Weights of a small mixture-of-experts language model, trained from scratch on English Wikipedia: 160 SwiGLU neurons an expert.
Below are experts of layer 4 (counted from 0) of a mixture-of-experts language model. Rows are named router (the router's row for the expert), gate (a neuron's input weights, with its number), up (a neuron's input weights, with its number) and show model dimensions 96-191. Each number is 128 + 32 x the weight over its row's rms, rounded and kept within 0 to 255. Numbers have three digits each.
After each expert's rows: "gets" lists some tokens that make up at least twice as much of what it gets as of all text. This comes from a sample of Wikipedia text that the model never trained on. Tokens count by the router's weight.

# expert 66
router:174156117135108142100127158088146116128151153148148167142100110067078114131119131193151130127154114118124120104163161150138098164097179137140101181125192112167150071115131131176105129118177224187143158098112096133158145117255156110185109097105142116138138083164171108148138146082168205092
gate0:136074124120110139090212112147178124229175097134077103132149108155095118108137098118138169160117145154122133126095126150164149106151131130097182102104124111139091133111104100116130170153128114100032122151119154129171146178123151173103100135140119136087068154130115194106150100154155128107
up0:120074105086097085127176148113134169214187105075087119130156101104088123112122145102147199158134098139108104140139152175137126073113161105054134126096163113162115093104126105142113142170127149253053144133114138084117132140099169173134137137151118122124075089160133158133181102133179158143
gate1:204144111095171111097227119149134117135142159106139170108183123158121198123120128161100093125110118143180189133098122192137127140121149125136185090166115155110127151113115140090130149135210093123122048153155151143136107108186111117151174115125110114149144165061114150116148150126101119209
up1:048082089139138145129143173115088127123053181128110105083145131164140097133189148153121168089085098079141143089103093127142112099193106135119067098103133176130101135103141130141119136177138124105255100146146119110146152096145126144078116101134105132112107159131090178088121118119097127081
gate2:091161115108086140173117073093142089141102146069159098108109096102143070150172122118105181214116137134147132169082128145124092104078104147160130067159134170161106175129133142137133115143106129164131057163152079087151111152092119086068162085114085096142147122118071114118140178100115151111
up2:088115139111149116108091143115134068078134114129122141070126170124104145146104137150156146057132092136116137149153107101111135128133118127110110133067107171104153130114121131115140126175119128114144255140157098177128114149154078110145077126150122149107131083124194138097093096135104097124
gets: " the", " The", "'s", "The", "the", "’s"

# expert 46
router:085133140131084113102183122135116133063106181114180111120081192170159090120122170138096081123104116101091122084091164122124163120200151110091194157146121128082100165129162135109101151101158136105090102154166114127185096146215113150129121106120085148168177040144094093140143046128135113167
gate0:085117111151134125132141078141164163106092088088165138153095151117167115054140123142061124158106205134171101177144177126160089126117116170095108119106132090138102138147122133130137055117117177089120126156130117167125093089155116106134062132141131093114173113149102122124130085070127095136
up0:120140147125091138120130146200076096110130176145149103122135146139100140157088150086171155133166109168080110055096065094104153156132137101159135152110160084100126134156122074151128154079176124255128061168128120112132173189095140185081112117116149155076138142068157129171123135153124084155
gate1:140130158134156086135086151135109173141138161175141133167125103114083126095075128143136114101202116213131048130078103128138143115137143095091092164148150073129153108137124104150100127169132159164149137097111153140102136168081154146149101173157186146128092144124159107158159165114122134130
up1:128147065086134178160127161092165129128103072092085148108145095133174117107166072150134155186097082085120140116119128124126137118120143143116117096119150141128076174164151185118114150149169113112254111127112144106175049135118102132059149155078131130080113130157126176143134118134125096155
gate2:167177123140129037106194129056096108125126131115146131157121199127069126095111150127172139149151124182129216168019090160202149136142071177105111134119131085105146119110100167147112122138180109156143122131164079135100124118104148156118104158192113119125124133116124106134159126105064182132
up2:113052143094151104147130178143193147125120094134108157096150103138143133162143125134084129080140117070132073153191140117083134058098161148088121131149084137088086151160139156132123139119107158144096255127101151100169112144117124115072180152076135180089185152079141150147129144172109059142
gets: " to", " from", " into", " would", " can", " before"

# expert 34
router:078132201130083134112149128122083151100148194118128154129112071178167092129119185205095108156156138111177131099149176099106153067175112129090123181172162154096135110119183122093092151095134171085117108134176155108159112109240128126107177141162106144142124071092077076117094116095162137182
gate0:135142114157113056097123126143128114147081091163071135079158129157125109110143128131115129143163102136128099137098167190139141077168141110150089175134186114134097126080136156085150129109192198201125140167112141124134095180159106063126152144178064130106128130134151126116139130145158140123
up0:125114153088147079140108094114137116138145149114146103127102161134097127118104129107141110118097132153115114121132160158126153117129116138136095160128182084142146068123063125109152144159192123255205124148190115197129132104145198031103139107131116134098123102121125114109125122114128148146
gate1:120115113160146156132151116095128120130148089161129176102148143125123145101135142119116160130158166115135057110110150158130139112125126121141185132162118104138117058101132137141114097172129154084133102177097134102185200146098171044114096142163116083098139151109203134175133149064142136237
up1:153124127131152125119131057141155100125118164139154125155075173116118114109097101070120119073105180117134147109150120120120162106152042135096148139147144067160128097133084118127133134089165131140255134168152108163097133140184129092095090147136078074091133161130097127153076143108123159126
gate2:118121131066134158136183135112146110132143148103141150114138116157098180138085109146140094145161127141114096130087148107141056126091193158157132104143127147094118084141154150150084160062109110112107123119153111141165129110117128106183148134181161104191134133054157151116115110103122138120
up2:137141177096078155089122141151109117131081141124148113150129075146150053120173142156141111126109083106159132129129180148152151134114134098132091116136117173165089134156115130127124174199107180112097255148133154128117141178168133255120082138085128170144138118117122139116137118175104120076
gets: "–", " to", " ", " B", " –", " To"

# expert 78
router:145126116127110096110117116166143098114149092096091121109171070156111082122108074111082141123122179155089061168057105165129132126150127114131160074098089088138067130142168159138195087115150048148149155116133134098174116141129127086134103157117114108101096142200044145095113117117085104085
gate0:126096147155118138132089113152111094100099164113145130104089113104124171105108126124137105118060161127094125108077090144180146149128143153126186139170139110074058130151143183168157139061092100091096152117144129157181041102120099169125142162170183144144163091113113118097126136173138175068
up0:026109101143113144095140129087144153141102098080152160119119123139117080114095134158139145132146171096132146143197172155180054123103112084143111130181167117085139104173161129119145067123150158255133063125104146122122142125146129095085101115150122119106117165114115146101171109039156133181
gate1:130106211100081184125134168079192105143106139195152166127186160126102142165157150141112138132102107147173131106118094108099082152120123157130147125188140140100125066053169142133029092127103158122120090110105121100127095144154093139093136109050167125156160089112102131083087182114120116187
up1:104196139136139147133113147089167068136131161114151153155138125126125134087138155109116118111084059116172124074149120136140088139165061152130137169153124167124152116146159108141105129153129117110255130134126102114147136120120115155074169100121166075161114159118155059115090147172130113216
gate2:093097165101102091132148160074110165087091177141121059089177139163116106100108076114163150136154130130192126106103120160185118116113155121118139077170120110192156160112108132151194110102128124113119192142094063162115158045156109124106119098116096100082114144135163178126177107113118167135
up2:128151152000120093151122127153100105106154115123092101135132104182163137073165138140116099126148156163159102136124119145116195055133095134127108121134135152108154172149101137179133117074156157117152255197093119129137131151114136113163116111111138113112129224121139119134146126065094103094
gets: " s", "r", "c", "a", "u", "ra"

# expert 81
router:097151126189106166127140160080163129160124122118146136124144090089129145115143147077124169118140147180143091142078112152147118122173201117065088169143141148197146129095119132099117128167075115154098084117119120138110118163059161073135144127132131111146074152108103144170116137157119071117
gate0:159122182140116143135154133146109125135094148077120110112080097179148127118091088159117128134174061096108117116127153127090122103092123166135106116134116141181164070100123085099106155121145136127194178111149092133085074118135094113089106095138174155162135172101166152120097091141146168080
up0:128124083148138122177081139147110139132130116156155173119098176071154190114122161159083141178114145141076091178104101162041165158074098128099154151122157125179106138157160160109114130156117071255134086148106153099135149118136103106069149160149038147153116112104070079142120083118169127114
gate1:170157165173115128151154158133162088113155112162148114148121157123121150063084133198104153144120098110088168101106149129176127134149118080081171133147159140119130118118146152142148132088151160108142146150129106119136087123148123201118112149132160174096113166135136062117080201126124117140
up1:160146125068187101177089128151139115151144155133133162136095169129116151109118087117096090157055110149154121153098122135155124115161130154124130151145079091107087097148139103218096132152123149191252115093097150185138153107105139142104123151193158074158145186118073084119188128081134115141
gate2:183213147109085121125128152099139065090111120116086090092142071111091125137109113132144104122102138133157150117121085099136158134139105124165094117143182177127180048106116139126086122088145121180138137116132109133109109106126138115129129090095119108116087154140096090132128129168131089159
up2:099119156116080128121081181188146115148169108102139125136159127143150131107130167134118181119114114078144118153130175106185121110107205119138187159138131112092144152117170069110106117151107208062090255124149076142131104119141106110109140121159160136110146174121099160138085142065157146143
gets: "y", "and", "an", "in", "ur", "or"

# expert 39
router:115135112133118160141166122131124115109113135108147129098127158145149106116095150086102135051130158147141191103130177093119114125170148145151118107102077109107146182111097114118133156133074131136162113086092108189145148148083088078193151086168090123108142096110166143112110111111177096130
gate0:146166124128141069134104145206132158113110098114178148094102083198165095108136078117136116124126133128135107157154157170081130148097088177147072165153158141117108167076121114159102116116145072087103133151122156152118151185140099168132085133098095162132178113160128092165190139120081092153
up0:092108179108197176125148198206088152062131051156095111147115127169148102081071137112169167130135116131149110103149108107102154091124161140160134142108116110108172091173141162110174096141126124223130119146095128125168143206120125121113112150086106141132113201167105130100151119139134136183
gate1:151158105078147139097097087103128168124021130120127117114137072121097131067165129144191158104152057146132172178104081058154134103132140090168133089127137133106095100110136113110098137122124055118082111141130077098143123178085171120147155105168131169156091163145082149121202121159150151093
up1:095079145151123081139153149134098131098192146134109134126169122112120120164175126124062084171058141086180141082145133134064110180116117124179107147168138146137121169127116139167142118124137121115248152103166174145172139096167089107108101090091131092122135104138174136164123088096103117043
gate2:101098152127148114195167145116114139107157114139097138152109141130138089121141138142104189142078122088095175134070134136166167174139071119139103089161127109089157120151216107145133116164152144117203111166152220181134132128142122114079049127089089079087102125157145123137076137103093114158
up2:105109179133148130138124110103110120134116080077096138121148158167116106125134119146123117132098142092113119138139173196127091136134124147183078145167122101114102094149130127156176129179136153180157255120142140101126125142146127119159137114152134073138118059173156139138120101107112141157
gets: "k", "h", "ar", "ak", "ik", "am"

# expert 27
router:116133097135169098126114144101109126161131127118123140155087134096120149152108145136136125134135138148143084140118169183103128183118136221123133092128179103177088086142143166197103107098180171149097164110117128148149152104217180131154104109140159120147155081174136078134184181136100189095
gate0:121225147153160202130101127106137125106126101102153131178128108142112157139203118119171110188156116161123139130104118095130177166161158137176092194143107119107147120084153133118128159086120118109136141137077129157097094149123116134147125152143106179138118129122147150128158152157100173137
up0:139052147173168069143155115131113062138135118138103137136137138150162080080074122128064119177110149143130177147089109146122136069111097135122138106118107158127121185168097128123140133190168070249119099144168085077138138150139091132105145141106125113093125170110132110118077112135151086141
gate1:179097169160164154092130166146115138164147123091130183104156131192161081168095133103166150132116090169127113137100089138143147114109087093097172082123111180099083114102113111136118127155157135141124135133159140067131184167148177172106166187107119124090188110150112125119107123106121128113
up1:125139109105116107140146141087133145064167150124152203112095165085160170124128104084135102146112108090114145054119117166145136145077127208090058121114156109122120158159139104149109135098083135131253123107180190089176108042095104085113117142137222155172132144143129133156115143146128153177
gate2:077130130141105126133094143187197083104136165155086129117108201096122093140134180097114158125119076138120117136140138072111075169148134117145073156090130111070167164075156116128129112177124115096119178143238123124146113098169073053120113107082119121154160110184144182113112115091122102074
up2:123217155156101129140100165105109181160122080146051088200134108146112107141141117175111096201103157159137136077108125095131123172122174163167126121153111149112140111125111119125144192132138094181147252137099095146173128134131142092205136150102164171137119141138144149145163113091138077135
gets: " a", " the", " his", " an", "'s", " her"

# expert 51
router:118158105083106121167110088150183122154157103131138174139163118118069177076120130162168164130138115184129112186134184087092140136123114133149089097128145122169168082136112127129118167078159207154177144107161124195125106167092195104113134092073142134188102126061156093157115121153139120067
gate0:141170117138153104120104088141103133059123122133135130092126172160061152132143047106184052160148124119146138150104173107118138103096125144118167096153146170096166194195112098053079147077099132132137133106166103114128117141094158105106126144142118090085138096124153137110111164103137046143
up0:160073143195155160116141174108121162162097108133116122109132093115158065135074138173071144139130087134117092139151169197136190166114103121107133139107146080122106043072167110169125098201124105249150087122126168056148132129158101143159163105089058166156109089121151122155153160161151168106
gate1:143158192111173136147148165127164162165134123116083120119139073109124068140160120096120112149112186176138062134100129099139120134189135107130154119095052127192129124107148147143196115073090135054132143145181088141134120186118135096093148137168105146153077115149121121140074085135101101133
up1:094140131068196145106157135161178113160167182170128194085127158132168085116122101160177151194095136119134093107162078145173146131144126135129131160132092111123098113110135138183241150148158097135255161165101118158126080120145162168139168153143136124101112102151100115162159141096161117094
gate2:129118091112116074147116116085078139153131159103133120120114169084075097121150130110154148126134081108175082098095153184150141147178096100136144061168159079109129151201179082109127075099137109142137137109117115151140135113108126151101105120116112110135065095157155185131154124157124124122
up2:137120162173151143129199116116148160084086157208175133141119154188162117092094159086149104161170121106132170130183122121155139129127125162146151145112131107065124091128115154149099154130105107156168255082169139095118170053137134100105115121079119156125126115113106123153006095193131141135
gets: " the", " Class", " The", "The", " type", " Genus"

# expert 21
router:148080140085122115109156112131144136158114134127121123149125151087137134102176084115110101114127114127170100175132158170127079150132125142110107060159100106192144105122135142156136093096102151081126067096170142142105130138130151149075185154135129159138116127141108132117151110104097106114
gate0:143112113137116125147116109102100151094154181109158122067122118128146118138126097160098114192100059121156119094149098115074137179048090095178132090134147148117120139107072122081127126092124099118138159146093088130135137143176113144133125076121151108158145160191132122166134174116077150105
up0:174164074154126122117114191073130128082153158158101134105191067097152088148091092168148099129139125094164137146104115180155105166125168111130114159166132102188132100071159096117074155098138097250099145146092101130153120116127110154116170148086113111173083181123107140116158145185161107073
gate1:138095133111128158083134107089124111130142159165103134193087157174111189091076197166136196160120115133124109109124151125086131168115069159102168115153122147166055110066117126077132170169133094101110148131148146147124109116150140166123161134159155170146146130164131128180104113164096193207
up1:077123111107067105151127176130079169096150133104145109115195139152087155148174094147128087176134118104195101107117140115149138115138139143187130123175104145130177129141167157140159119142145101142255117121098094089153135113128118098152104152122158086141136148124146092078122158132165136145
gate2:130182178113091191138130075132113089182125130129143137086111144132199139113127226135154114124155165089143133116162133124088117136125136128140124126167172137153095125097158150113123123116140166147106129163143161125111075119146129142105113081210134121203093177101140130144137131132067088139
up2:137062117117140129133128126132159120074113149127110055113100065096152113092163120136118173101102137074125096083103144176101116181154154055211117166126140084106169117131189075085138148080146172080154236132112167139074121133144124141128135097144053116132195124143120174162109153148118107171
gets: "l", "al", "t", "n", "el", "us"